Weights of a small mixture-of-experts language model, trained from scratch on English Wikipedia: a softmax router.
Below are experts of layer 10 (counted from 0) of a mixture-of-experts language model. Rows are named router (the router's row for the expert), gate (a neuron's input weights, with its number), up (a neuron's input weights, with its number), down (a neuron's output weights, with its number) and show model dimensions 128-255. Each number is 128 + 24 x the weight over its row's rms, rounded and kept within 0 to 255.
After each expert's rows: "comes after" lists some tokens at least twice as common just before its tokens as in all text; "raises" lists some tokens whose logits its average output raises strongly, later layers aside. This comes from a sample of Wikipedia text that the model never trained on. Tokens count by the router's weight.

# expert 24
router [148 163  95  88 139  78 130 154 114 127  84 138 159 120 123 156 154 126 130 157 110  90 113 131 124 175 113 107  88 100 106  86 120 165 117 160  82  57 142 143 138 117 159 150 131 111 117 149 124  92 143 141 136  84  82 134 120 108 157 158 114  99 117 155 142 121 158 116 126 152 154 108 113 118 117 122 130 115 125 164 100 134 134 124 135 107 155 148 168 172 144 107 106  86 125 168 137  76  79 163 135 143 118 102 170 112 105 144 115 131 126 124 139 171 132 146 119 175  90 126 153  93 112  69 128  92 115 174]
gate0 [114 111 117 164 107 159 106 136 123 149  88 122 149 128  89 136 125 129 124 141 112 134 121 150 150 125 106 159 104 140 138 156 113 145  84 141 165 107 129 164 168  80 113 131 141 147 136 113 103  98 107  97 133  83 147 157 167 101 127  97 148 147 107 137 119 112  86 125 132 139 116 158 139 127 151  88 133 107 127 120 121 148 155 130 135 108 128 113 114 121 102 111  94 125 165 110 150 105 140 122 118 162 121 131  89 140 132 119 125  80  99 121 129 131 107 141 127 110 178 120 104 129 105 120 146 147 114 138]
up0 [113 138 143 125 116 125 123 125 160 152 102 142 133 133 184 138 101 186  98 128 166  96 118 142 137 119 154 157 143 138 129 128 135 128 153  99 192 142 102 134 159 183 155 132 117 152 112 140 141 103 145 151 103 142 115 105 138 160 139 118 108  96 112 164 109 129 154 129 174 115 138  92  76  87 105 142  98 120 125 114 123 125 142 141 129 158 140 102 134 129 138 121  79  98 123 111 145  94 144 142 117 136  91  92 140 132 122 133 145 127 121 130 113 154 110 140 148 144 148  99 128 165 133 157 120 110 131 117]
down0 [107 131 138 110 115 131 117 189  94  99  91 139 100 143 159 146 142 139 155 156 107 120 106 104  93 156 136 123 116 137  71 163 131 145 134 131 138 122 100 154 165 135 145 165 122 116 112  90 146 135 136 139 125 125 125 101 139 171 126 114 108 136 111  79 150 135  88 118 135 137 107 118 131 120 107 155 154 136 159 119 135 118 139 159  94 132 101  76 154 122 164 145 143 120 105 120 112 156 107 142  87 161 190 106 135 125 131 148 135 149 139 123 158 103 118 152 129 137 171 143 173 145 111 148 106 134 105  98]
comes after: ".", " |", ")", " =", "==", "==="
raises: "-", "===", "==", "\n", "====", "—"

# expert 4
router [136 119  86 113  95 107 153 121 118 105 165 144 170 137 121 108  91 153 131 159 118 128 148 122 125  86 144 106 127  97 130  89 168 159 141  89 113 143 135  96 119 142 105  81 111 148 132 130 114 146 133 110 119 110 100 155 144 111 179 118 103 131 178  84 147  94 104 127 143 109 167 114  79 191 138 128 160  73 151 107  93 156 120 116  90 136 140 115 101 161 131 167 109 149 143 121 139 119 144  89 139 105 176 151 131 134  90 153  83 109 162 152 161 140 173 109  81 125 177 135 118 117 106 101 105 123 107 128]
gate0 [143  90 127 106 152  88 109 111 126 138 115 185 135 137 125 134 161 137 122 120 104 123 141 141 151 135 105  94 129 122 112 125 124 152  74 139 133 133 115  84 127 157 128 124 146 136 131 146 117  66 158 150 140 133 172 166 170 135  92 135 132  84 133 134  99  85 131 109 145 126 142 108 112 129 167 149 124 140 107 107 118 114 154 147  81 111  95 119  98  96 160 133 120 112 102 127  96 155 117 138  83  84 151 108 143 103 122 131 130 114 146 130 167 124 147 135 134 139 127 131 173 136 141 158 138 102 183 140]
up0 [ 72 132  73 117 109 159 149 139 109 150 134  82 118 124 155 126 120 114 130 123 176 148 103 124 122 129 136 165 123 180 171 113 123 100 176  95 153 149 139 160  86  96 104 127 129 152 115 102 132 179 131 113  77 102  97 111  99 123 143 123 152 166 116 108 152 184 163 173  77 125 123 139 144 114 107 119 132 112 150 172  99 142 107 123 141 168 130 126 151 159  61  91 152 155 154 116 133  93 151 135 126 148  88 130 118 125 130 119  95 149 124 120  79 140  95 114 135 138 131 119  78 111 135 124 109 145  83 125]
down0 [122  82  68 151 119 133  86 140 136 137 159 153 150 118 142 117 147 127 143 125 147 138 152 167 115 191 141 122 143 103 144 173 109 159 132 153 113 107 129 143 107 158 101 146 143  82 127 107 128 186 150  97 146 204 158 123 184  95 149 169 126 113 156 107 102 144 104  97  71  96  95 157 160 140 158 112 126 126 127  77 133 143 119 108  73 151 112 151 134 146 126 149 156 129 147 122 140 107 144 147  76 141  59 113  76 137 119 141 151 146 139 118 122 123 133 128 175 116 113 125 128 121 125 131 135 131  84 201]
comes after: "0", "3", "4", "6", "5", "7"
raises: "\n", " However", " The", " In", " It", " With"

# expert 2
router [154 128 146 131 155  80 145 123  79 110 111 152 133 121 127 144 151 117 118 103 162 158 130 157 126 154 121 106 154 155 106 154 140 164 120  99  91 152 114 131 109 103 157 140 107 165 102 136 100  82 123 119  98 142 146 150 118 105 121 147 104 112 161 156  91 158 105 157 139 109 151  91 119 107 107 148 100 142  82 129 152 134 101 145  90 148 174 143 138 175 113 139 118 154 153 105 132  61 134 116 122 114  90 111 119 137  85 141 128 143 167 121 173 146 114  81  82 120 169 156 103 117 115 110 113 132 184 129]
gate0 [157 138 109 150  97 103 144 110 131 164 115 109 129 151 137 105 136  68 163 116 150 137  97 162 115 110 120 112 126 129 160 121 116 147 144 131  87 195 132 122 133 128 133 167 138 137 124 118 134 140 116 127 146 137 109 133 119 140 136 154 118 142 141 144 179  98 119 130 124 159 101 106 159  73 105 107 104 160 112 135 111 128 148 118 133 100 133 145 141 162 128 149 151 161 123 108 143 111 105 158 113 102 160 126 121 178 140  70 138  99 133 171  77  99 119 115 102 130 171 152 140 119  94 131 119 132 129 108]
up0 [ 99 147 119  87 180 129 109 162  78  88 141 143 140 120 143 169 122 163  33 138 114 116 130 130 108 152 134 172 132 110  95 135 167 134 123 119 145  80 129 136 121 142 122  91  97  86 173 132 122 140 114 147 101 138 113 121 162 130 109 103 136 102 102 118 107 116 145 136 118  88 170 133 134 119 130 127 165 101 122 114 145 146 133 122 132 109 123 123 112 104 125 108 126  79 156 154 101 128 142  83 156 145  93 138 124 111 106 149 127 175 115 115 157 149 138 138 120 161  75 119 127 154 160  93 145  75 100 111]
down0 [114 167 131 135 129 149 135 135  99 113 110 102 143 126 132  98 136 128 177 129 131 127 135 132 109 122  97 129 131 137 150 111  97 157 128 100 104 117 162 126 136 147 120 117 143 147 100 182 162 132 140 170 105 139 113 114 140 104 148 117  98 121 152 132 117 146 133 139 123 121 148  96 167 161  98  94 128 123 130 162  88 142 135 149 125 138 142  92 110  76 148 107 140 120 126 165 161 152 101 103 129 134 145  95 120 128 153 128 121 141 142 141 132 130 143 125 172 147 132 137 166 117 114  85 166 143  92 136]
comes after: ",", " in", " on", "0", "9", "7"
raises: " ", " the", ",", " of", " that", " only"

# expert 0
router [116 174 104 139 159 107 139 169 141 127  89 111 141 136 133 144 124 121 135 141 143  95 152 107 157 121 137 110 110  88 117 132 126 122 147 122 145 151 100 104 134 135 113 122 118 108 113 146 133 150 107 114 123 113 116 114  74 159 115 152 165 175 135 109 129 102 104 154 125 155 112 143 157 112 120  76 154 158  95 144  98 116  98 134 152 105 133 154 135  76 154 142 126  95 155 105 168 167 120 109 129 128 112  86 108 112 150 140 141 168 107 152 107 151 146 112 170 126  87 117 134 108 121  92 136 103 113 129]
gate0 [139 157 153 103 140 119 135 142 159 122 134 104 128  87 161 130 118 113 155 116 139  83 143 150 143  94 129 110  95 113 171 118 115  76 132 120  77 127 123 102 112 161 100 125 156 143 124 124 127 159 105 133 111 104 120 190 157 176 156  99 131  78 181 157 121  99  97 129 152 135 190 146 103 144 107 164  91 100 135 132 133 161 107 122 164 135 136 136 143 154 115 182 137 101 105 104 103  96 111 139 105 145 109 146 111 113 148 135 113 114 151 144 106 132 164 158 109 117 110 138 157 147  94 145 103 153 114 115]
up0 [140  99 131 158 105 124 115 132 106 100 125  87 130 150  91 149 129 129  78 122 112 131 100  99 142 158 140 162 142 149 113 120 161 183 125 148 129 123 132 123 162  94 139 143 139 109 120 138 141 141 126 155 137 139 145  96  69 124  75 152 142 182  72  89 141 135 153 125 139 118  57 115 118 144 131  84 155 133 123 120 145 125 121 145  89 142  82 143 128 119 128  92 129 167 165 129 128 177 126  93 140 144 143 137 108  96 121 113  95 141  93 108 154  81  95 139 147 149  79 123  97 128 173 162 160 121 148 125]
down0 [108 111 133 168 121 149 164  92 131  80 123 119 142 135 145 148 125 101 119 170 157 144 141  91 122  99 135 147 129 121 128 147 139 130 116 146 137  93  95 156 130 130 130 102 107 120 118 109 130 114 152 140 115 100 152 125 100 144  86 113 130 184 154 153 168 117 129 113 133 120 146 167 157 127  68 101 114  97 103 159 108 134 135 127  61 117 123  89 115 143 131 164 135 146 108 150 131 102 113 147 123  98 141 143 117 146 113  68  91 115 116 105 154  85  84 162 128 125  79 122 105  69 113 128 145 113  87 148]
comes after: "\n", " He", " was", " as", "==", " he"
raises: "\n", " In", " |", " She", ";", " He"

# expert 8
router [153  89 145 123 118 104 155 122 142  98 154 106 120 148 146 115  83 167 108  82 121 131  96 138 142 115 113 131  86 136 110 141 185 137 117  86 121 135 117  86 135 121 122 133  94 117 143 108 134 125 125 121 143 125  98 121 137 112 112 154 144 132  65 147 119 141 144 136 153 130 135 101 131 155  95 144 136 115  96 141 113 106 113 113 140  76 130 115 124 179 129 126 124 113  79 174 145 112 102 101 128 102 128 116 121 148  90 145 148 133 135 139 123 136  99 140 124  98 130 132 137 159 140 142 113 149 140 142]
gate0 [120 145  99 151  72 136  97 147 162 137 114 102 120 155 152 121 135 142  63 102 111  63 115 134 101 138 145 132 170 117 138  96  71 141 157 105 128 105 105 131 148 135 147 101 120  75 129 129 135 135 143 146 137 162  98 141 113 142 155  81 128 137 158 157 126 112 172 113 135 121 150 136 128 142 126 176 140  91 131 125  92 152 113 132 147 126 120 168 119 127 103 155 131 143 119 129 141 165 113 156 140 130 150 136 105 136 142 115 116 108  65 129 125 140 131 133 135 147 177 178 118 143 137 131  62 150  92 144]
up0 [158 120 134 107 161  86 118 105  99 114 131 133 139 110 119 136  98 114 162 198 171 189 146 122 155 122  94 109  92 153 133 151 166 104 104 158 148 148 119 125 122 125 115 153 147 155 120 143 137 127 115 110 110 105 127 119 144  91 118 155 108 129 119  84 134 167  95 140 103 126 118 134 138 103 129  88 107 167 103 116 132 110 157 122 105 149 135  78 156 147 138 111 154 127 126 129  96  95 132 121 132 119  95 117 158 108 117 145 137 133 177 130 122  97 132 119 142  81  91 108 137 113  85  99 172  99 152 121]
down0 [115 143 117 124 147 113 122 149 102 106 115 106 120 128 179 102 149 141 100 143 132  98 172 134 149 125 117 105 154 129 126 162 141 147 164 150 115 122 148 161 116 144 175 115 135 116 130 107 132 165 102 110 125 130  94 157 165 122 125 113 127 148 106 152 100 151 154 117 178 144 138 135 111 149  80 131 145 123 131  94 174 109 136 106 117 114 122 137 101  86 155 129 131 133 127 111  97  97 116 197 149 178 123 113 118 130  92 116 133 130 132 119 154 116 140 129 105 138 138 102 119 157 175 145 145 105  90 131]
comes after: " |", "|", ";", ":", " in", " /"
raises: "1", "2", "3", "6", "4", "5"

# expert 51
router [ 80 124 152 151 127  55 119 118 144 157 110 130 138 125 149 130 115 121 111 116 136 129 135 128 140 104 169 113 146 137 109 165  86 122 108 142 111 189 124 122 102 108 137 158  89 118 129  99 154 145 130 121 110 141 135 114 171 108  91 173 124 121 140  82  97 130 147 168 127 120 162 130 134 104 144 132 135 134 155 125 158 129 110 202 141  74 123  94 163 150 146 107 116 133 149 109 120 118 137 154 106 132 121 125 141 119 146 153 130  93 136 110 106 103 190 145 130  85 141 115  98 133 139 123 118 146 129 112]
gate0 [100 170 147 130 138 154 113 110 150 118 115 110  99  95 128  82 130 123  86  93 150 153 164 111 140 119 187 113 135 167 159 124 113  91 109 138 153 186 154 150 128 119 112  99 106 144 113 127 163 103 130 122 137 106 152 148 113 142 126  79  92 129 149 151 178 132 122 170  99 113 124 184 158 141  86 107 170 155 163 123 152 121  97  86 130  92 157 140 105 148 123 114 125  93 124 164 151 144 133 116 141 150 150 143  66 106 106 155 130  92  94 146 118  69 149 166 154 124 119 100 101 130 133 155 128 113 110 120]
up0 [137  99 134 155 116 127 127 183 111 103 169 172 171 134 104 156 152 126 169 141  86 133 119 149 104 141 106 145 102 101 124  91 166 166 164 131 124  90  77 108 166  96 161 175 155 127 144 106 109 140 153 165 118 150 107  97 140 150 122 132 149  86 153 109 128 118 161  78 152 133 138  52 117 115 141 128 130 132 108 109 114 123 155 152 132 160 132 121 157 113 146 122 101 129 159 136 126 115  96 126 122 110 100 134 148 131 146 157 112 142 112 102 122 146 115 104 150 116 165 135 146 122 126 140 104 153 144 102]
down0 [ 65 138 140 118  66 114 151 178  96 159 107  66 122 144 142 129  94  67 134 102 161 128 125 135 105 181  77 128 118 137 124 134 113 102 143 125 134 122 127 121 119 103 124 120 131 112 117 152 164  94 125 109 179 146 173 119 129 101 122  67 121  84 131 123 114 123  98  83 128 185 163 146 123 137 158 141 136 147 122  97 103 124 151 125 156 140 136 113 159 102  85 130 117 121 145  91 132  95 130 114 164 133 115 133 100  73 140 122 106 120 135 128 129 123 126 137 156 132 160 116 131  69 116  95 140 117 129 122]
comes after: "2", "1", " ", "3", "5", " Women"
raises: "er", "s", "e", "ers", "d", "en"

# expert 11
router [ 61  93 153 121 104 148 123 123 113 142 127 142 192 182 152 156 125 153  83 119 125  87 106  78 115 152 123 124 107 161 128 104 125 138 138 139 136 139 135 122 115 103 138 132 132 134 154 121 114 115 127 160 149 120 117 118 172 143 121 139 120  95 125 106 140 161 110  97 108 114 108 115  88 179 150 112 121 141 152 149 105 199 124 114 130 123 164 113 143 148 125 117  83 131 139  91 130  97 135 105 158 115 149 133 152 116 155 152  94 128 118 131 121  81 118 103 118 128 112 167 153 118 124 147 137 117 148 118]
gate0 [114 136 103 167 128 129 136 132 129  93 154 141 117  87  98 138 141 136 120 135 139 154 132 140 136 164 101 152 105 122 140 122 109 146 149 141 120 115 159 110 106 138 149 116 137 161 152 139 124 121 162 146 114 153 161 155 108 119  76  91 129 117 111 110  85  99 134 133 124 139 144 178 156 106 153 181 116 100 157 112 132 163 138 121 155 123 164  72 113 133 150 152 174 187 131 129  97  83 137 132 113 147 136 124 100 120 130 133 126  83 120 171 159 116 105 102 115 143  82 176 118 125 134 111 132 135 139 162]
up0 [148 110 146 153 119 172 135 133 136 109 154 138  98 119 131 171  81 157 123 120 128 105 103 111 125 130 140 103 163  88 129 183  79 123 120  90 131  93 110  80 124 105 101 186 135 130 147 116  88 161 119 115 150 122 126 131 158 122 165 206 108 104 135 116 145 108 106 119 133 155 149 165 127 178 118 108 133 101  90 138  96 140 132 102  75 128 173 104 136 168 152 131 130  99 116 124 126 104 110 140 106 104 142 155 131 139 117 109 120 134 113 101 125 129 172 156 131 163 170 165 154 116 119 124 148 167 133 105]
down0 [ 86 114  97 162 119 118 104 117 126 124 158 111 148 132  96 136 120 141 135 122 100 150 154 161 137 136 157  93  97 123 113 139 121 125 122 157 154 114 137 185 157 146  96  91 100 102 163  88  97 137 127 109 158 123 131 111 126 103 134 132 130 122 110 151  98 104  94 120 130 148 125 118  88  83  88 142 145  85 174 136 122 132 153 104 172 189 117 110 120 162 111 142 119 142 118 156 132  87 121 139 101  98 132 158 168 113 129  96 150 146 141 153 129 124 135 134 149  92 114 119 134 102 114 109 130 107 126 152]
comes after: " in", ",", " the", " of", " New", " South"
raises: " |", "\n", ",", ")", " and", " ("

# expert 9
router [ 93 121 139 171 126 156 172 130 103 172 122 102 125 126 115 146 138 142 149 138  86 147  99 138 110 160 135 133 140 123 123 128 109 104 100 125 134  93 102  87 109 139 124 136 133 135 141 118 130 123 107 105  95 129 106 132 134 110  99 154 114 152 106 151 127  95 170 110 106 146 152 122 131 100 128 169 103  76 129 158 186  87  93 133 115 116 141 145 149 124 130 131  97 136  97 143 132 136 135 141 126 136 125 141 132  76 147 121 130 108  92 112 134 133 119 138 108 157 105 126 103 133 124 105 114 122 177 135]
gate0 [167 161 115 139 106 158 179 133 113 167 107 143 139 148 138 129 127 140  71 109  81 143 102 145 148 152 116  68 129  78 172 152  94 132 126 120 139 103 105 137 143 155  82 160 161 110  95 177 120 108 134 113 168 134 147 118 147 122  57 136 150  93 136 142 114 128 152  98 137 163 156  78 114 148 146 111 103 118 112  42 108 101 133 128  96  91 110 125 163 108 130 116 119 140 130 146 128 117  85 103 145 129 108 139 130 107 168 133 133 111 118 158 123 132 127 116 107 128 142 147 169 126 139 127 133 144 150 123]
up0 [137 177 117 152 143 140  98 135 119 138 110 100 115 141 143 104 102  84 116 130  87 139 135 146 152 110 104 122 132  70 198 113 110  93 119 112 118  91  89 114 140 111 138 124 118 166 119  95 131  98 131 163 120 103 115 107 137 104 108 137  99 155 144 133 126 148 131  96 109 139 146 123 131 179 122 127 122 172 141 118 168 105 150 130  84 139 152 125 111 163 140 115 151 108 173 146 106 126 129  85 135 130 121 134 135  64 163 149 187 130  83 165 175 131 156 148  89 129 131 160 171  83 135 140 148 160 157 119]
down0 [107 102 156 110 161 116 120 120  84 122 140 140 162 108  92 125 124 108 111 155 104  98 110 115 138 100 135 118 122  98 108 154 165 142 134  84 153 143 142 124 121 151 117 150 113 119 138 129 143 141 133  99 108 167  93 144 102 161 163 123 179 111 109 141 102 128  98 154 130  89  95 123  84 143 127 111  72 107 142 142 140 123 166 100 124 166 124 130 146 123 149 148 114 118 133 139 133  93 178 136 109 156 127 137  98 140 129  93 151 107 104 143 143 106 123 150  90 137 142 141 162 113 118 163  84 111 109 126]
comes after: "\n", "1", "0", "2", " |", "9"
raises: " -", " |", "-", "–", " –", ":"

# expert 48
router [168 146 114 123 142 117 132 159 108 122 105 130 117 153 150  88 118 158 130 150 117 110 158 122 112  97 162 148 146  81 111 141 113 158  77 103 103 127 148 127 106 132 141 121 106 142 163 148 149 195 114  89 107  98 131 115 113 113  72 131 156 153 127 144  95 168 119 138 104  84 105  84 141 127 132 128  93 145 133 159  86 133 145 162 123 129 132 131 164 125 108 113 116  96  86 134 130 111 136 152 112 143 131 142  89 143  81 158 123 117 124 152 130  79 144 116 111 116 130 158 125 104 123 114  95 114  80  95]
gate0 [121 118 115 170  97 146  99 105 126 116 118 112 146 142 111 148 101 122 132  86 130 137 141 127 134 164 140 127 136 143 125 120 172 115 173 123 191 143 137 132  95 117 170 131 129 137 123 128 144 117 128 166  93 126 131 178  81 136 134 152 116 108 155 144 112 185 116 168 160 145 142  53 136 102 164 124 151 164 153 148 121 106 166 165 125 131 130 111 130 136 123 157  97 140  98 126  94 113 124 149 159 106 117 153 115  88  92 109 126 122 118 145 122 136 148 104 144 140 131 140  82 119 160  92 112 129 106 136]
up0 [136 112 117 129 131 126 128 133 144 161 132 123 137 149 195 128 162 120 173 123 112 106 114 141 116 117 131 131 138  90  92 175 164 130 106 112 133 110 131 145 163 173  95 160 139 116 132 152 146 147 127 120 137 125 147  83 118 122 124 112 123 121  90 124 106  85 183 135 126 118  88 146 144 158  88 133  90 118  84 106 101 116 109 121 102  94 100 151 131  94 153  91 169 117 182 117 169 179 151 138  87 138 157  92  98 153 130 145 126 144 134 133 106 132  93 136 166 125 130 148 107 145  92 147 112 126 157 156]
down0 [149 125 104 141 103 159 121 164 153 110  95 149 155 138 120 172 141 131 139 126 101 141 151 129 105 161 156 135 131 138 124  42 145 123 145 173 118 126 100 120 125 107 123 122 119 164 131 151 124 114 141  90  98  77 132 155 128 118 150 131 173 125 160 120 116 104 114 144 129 126 101 149 122 137 127 146 121 135 135 127 149 134 177 101 132  96 124 147 123 138 154 111 153 122 121 147 120 111 165  97 117 134 133 133 116 117 186 108 119  88 161 109 123 126 117 154 134 119 192 125 109 135 168  99 107 105 111 137]
comes after: " ", "1", "2", ".", "3", "4"
raises: "5", "2", "0", "6", "4", "9"

# expert 22
router [135  82 181 123 112 140 152 122 141 134 113  89 107 158 110 142 146 118 154 163 141 140 169 104  97 126 103 165 169 129 127 116 130 115 110 171 132 125  82 118 143  99  92 104 134 178 130 170  99  75  89 136 131 134  96  79 157 103  96 113 161 118 117 106 133  93 121 142 132 163 107 117  31 138 148 130 149 112 193 117  74 103 133 135 123 141 166 107 127 143 112 104 110 164 106  99  80 166 184 135 148 187 101 124 130 127 107  98 125 148  75 121 139 114 137 115 145  80 129 114 123 110 112 135 107 117 107 135]
gate1 [141 112 178 109 118  91 145 127 164 124 129 124 142 133 113 152 136 115 149  87  98 145 153 135 111 146 118  94 186 105 168 126 116 142  95  98 179 104 117 144 158 130 129 138 122  96 166 154 171 160 118 141 141 127 121 112 122 133 111 145 104 132  94 116 106  63 123 154  91 155 109 133 109  93 107  98 120 120 134 142  97 113 120 117 139 202 161 125 147 165 114 105 181 182 118 155 137  76 160 117 129 103 121 127 131 113 114 110 124 142 131  99  91 130 150 182 136 114 201 108 109 135 102 113 132 127 110 142]
up1 [133 146 115 136 173 168 134 109 111  72 193 122 124 107 124 131 162 129 116 137 111 119 124 123 125 133 193 148 126 137 167  90 144 155 112 172 142 163 142 131 103 128 116 157 107 104 158 145 130 149  82 154 111 112 116 101 139  85 185 125 124 123 101 168 100 113 137 150 130 109 140 124 129 155 155 144 110 124 141  87 132 100 154 146 158 135 143 117 160 122  96 145 119 146 141 123 136 126 127 147 128  91 103 109 136 120 126 129 133 154 151 150 117  74 156 124 126  99  87 131  95 138 124  92 134 106 144 178]
down1 [130  94  87  89 162 150 114 118 136 136 144 157  69 122  83 157 132 162 143  97 132 140  87 120 164 142  90  98 128 149 158 140 106 129 121 119 130 131 114 127 126 149 152 134 103 170 116 100 123 122 170 142 130 141 141 115 153 148 120 110  56 106 103  86 150 107 177 111 113 115  97 133 111  92  99 126 159 153 130 119 169 143 131  76 144 116 134 137 131 148 138 128 108 168 132 127 132 113 159 127 125 107 107 133 120 143 124 139 144 166 134 137 109 122 106  90 114 111 121 174 131 131 127 129 100  79 158 131]
comes after: "-", " the", "3", "4", "7", " ("
raises: " and", " or", ","

# expert 36
router [195 111 149 138 170 129 121 143 122 120 106 162 108 153 171 139 100  98 181  75 144 113 140 107 130 123 160 122 140 100 107 107 113 125 102 136 159 142 101 147 125  95  87 156 128 107 132 100 156  95 112 127 140 164  77 130 126 148 104 160 157 158  76  68 141 134 117 118 150 107 149 134  93 129 138 131 113 111 132 139 128  64  86 120 124 109 141 136 120 107 130 112 114 106 110 128 122  93 137 111 192 163 102  79 141 130  88 158 154 139 127 171 102 114 146 101 159 115 140  93 155  92 159 144 108 132 128 161]
gate1 [151 129 194 104 137 130 122 179 123 124 116 127 128 116  72 134  89 143 138 101  98 138 117  77 103 108 125 120 156 120 138 162 136 141  90 149 118 112 120 131 138 126 123 135 126 152 150 110 148  79 101 106 162 135 175 140 128 145  98 134 112 157 115 117 185 110 148 140 145 118 146  92 109 154 130 141 139 121  80 136  99 113 144 184  93  95 131  87 153 223 121 133 155 152 108 141  93 125 153 152 140 166  95 124 133 133 133 152 110 123 119 149  93 126 125  90 125 111 133 136 127  99 113 153 139 128 129  95]
up1 [145 169 151 162 106 114 179 149 125 100 184 119 112 172 185 122 129 152 149 105 126 169 107 133 142 142 141 126  76 140 121  94 121 109 115 157 136  93 133 133 113 114  99 117  92 150 135 135 140 172 136  96 173 187 125 113 182 112 125 144 110 154 156 119 157 115 140 108 101 145 161 139 141 106  99 152 136 123 107 180  64 113 137 152 106 119 110 143 111 131 132 129 133  70 119 104 130 114 114 127 134 152 143 105 139 119 121 133 147 122 114 145 130 143 143  97 122  86 119 108 127 166 141 105 133 174 142 124]
down1 [105 128 130 120 120 119 178 124 142 106 133 157 119 154 142 172 119 171 114 151 101 127 125 104 129 173 109 116 150  85 134 139 135 121 112 124 113 169  99 119 116 128 133 113 106  88 134  94 102  89  99  85  93 162 204 151 149 110 134 150 130 134 118 113 176 100 100 136 125 137 169  62 122 109  83 120 129 166 134 123 108 118 120 123  92 141 159 114 184 162 131 134 136 141  95 138 108 172 120 146 102 113 155 104  99 128 123 114 111 101 146 150 101 127 125 148 130 142 142 170 146 106 127 154 101 147 122 114]
comes after: "\n", " a", " as", ").", " an", " is"
raises: "A", "1", "2", "S", "B", "D"

# expert 57
router [128 161 115 122  85 159 150 145 132  96 105 108 137 149 138 115 111  88 132 124 153 141  94 103 117 155 141 145 137 146 126 156 105  97 106 117  65 150 105 167  98 120 115  98 140 155 103 102 103 179 119 121 158 128 138 155 122 139 156  77 138  98  73 134 132 147 105  95  92 107 112 136 116 155 136 178 119 109 136 169 156 149 118 128 129 122 141 155  99 113  75 111 162 160 134  94 158 164 180 167 147 171 140 180 142 143 134  93 134 124 118 152 168 134 115 112 123 139 156  94 136 127 136 128 105 142 103 127]
gate0 [105 144 106  68 140 133 117  83  68 119 108  96 168 122 133  93  98 134 107 148 153 136 113  91 142 145 107 134 129 149 132  99 163 133 113 119 140  94 162 130 151 133 113 119 113 123 133 120 138 138  83 169  85 110  98 147  84 119 142 109 130 118 141 140 132 152  82 161 121  94 142  93 103 104 119 107  96  91 101 142 108 157 116 142 142 116 145 138 155 138 135 128 149 111 115 102 133 123 112 161 155 117  55 145 130 132 126 130 118 120 130 121 122 138 139 141 145 120  99  63 142 111 129 133 128 123 145 122]
up0 [115 114 126 134 104 149 119 110 140 133 133 131 152 124 115 149 112 142  97  64 125  88 119 165 104 141 119 134 139 142 115 119 143  80 146  91 145  87 127 160  99 130 128  79 143 121 116 106  97  85 144 118 140 169 140 150 125 148  79 139 155 113 137  93 127 114 120 119 104 107  94 119  82 121 124 124 146 138 176 112 120 133 147 115 182  92  99 119 126 109 131 133 109 135 118 101 134 151 180  89 119 127 110  97 145 107 142 151 105  86 175 197  98  97 137 141  89 133  87 140 101 127 141 108 159 141 131  96]
down0 [135 147  81 125 148 138 151 180 114 123 131  72 189 128  79 134 171 110 122 140 155 135 136 119 113 150 124 119 101 127 128 132 167 157 154  91  88 102 106 102 113 160 160 128 160 121 125 145 119 132 119 142 114 106 145 138 111 162 146 137 188  84 162 118 176  66  96 155 128 154 154 126 112  86 151  80 117 119 150  85  74  96 129 132 111 104 121 140 151 128  71 179 147 146 129 113 140 157 129 115 115 102 136 160 124 133 142 152 134 107 133 193 116 174 126 153 143 112  81 140 171  92 152 139 147 124 144 118]
comes after: "0", "3", "5", "4", "6", "7"
raises: ",", " and", "0"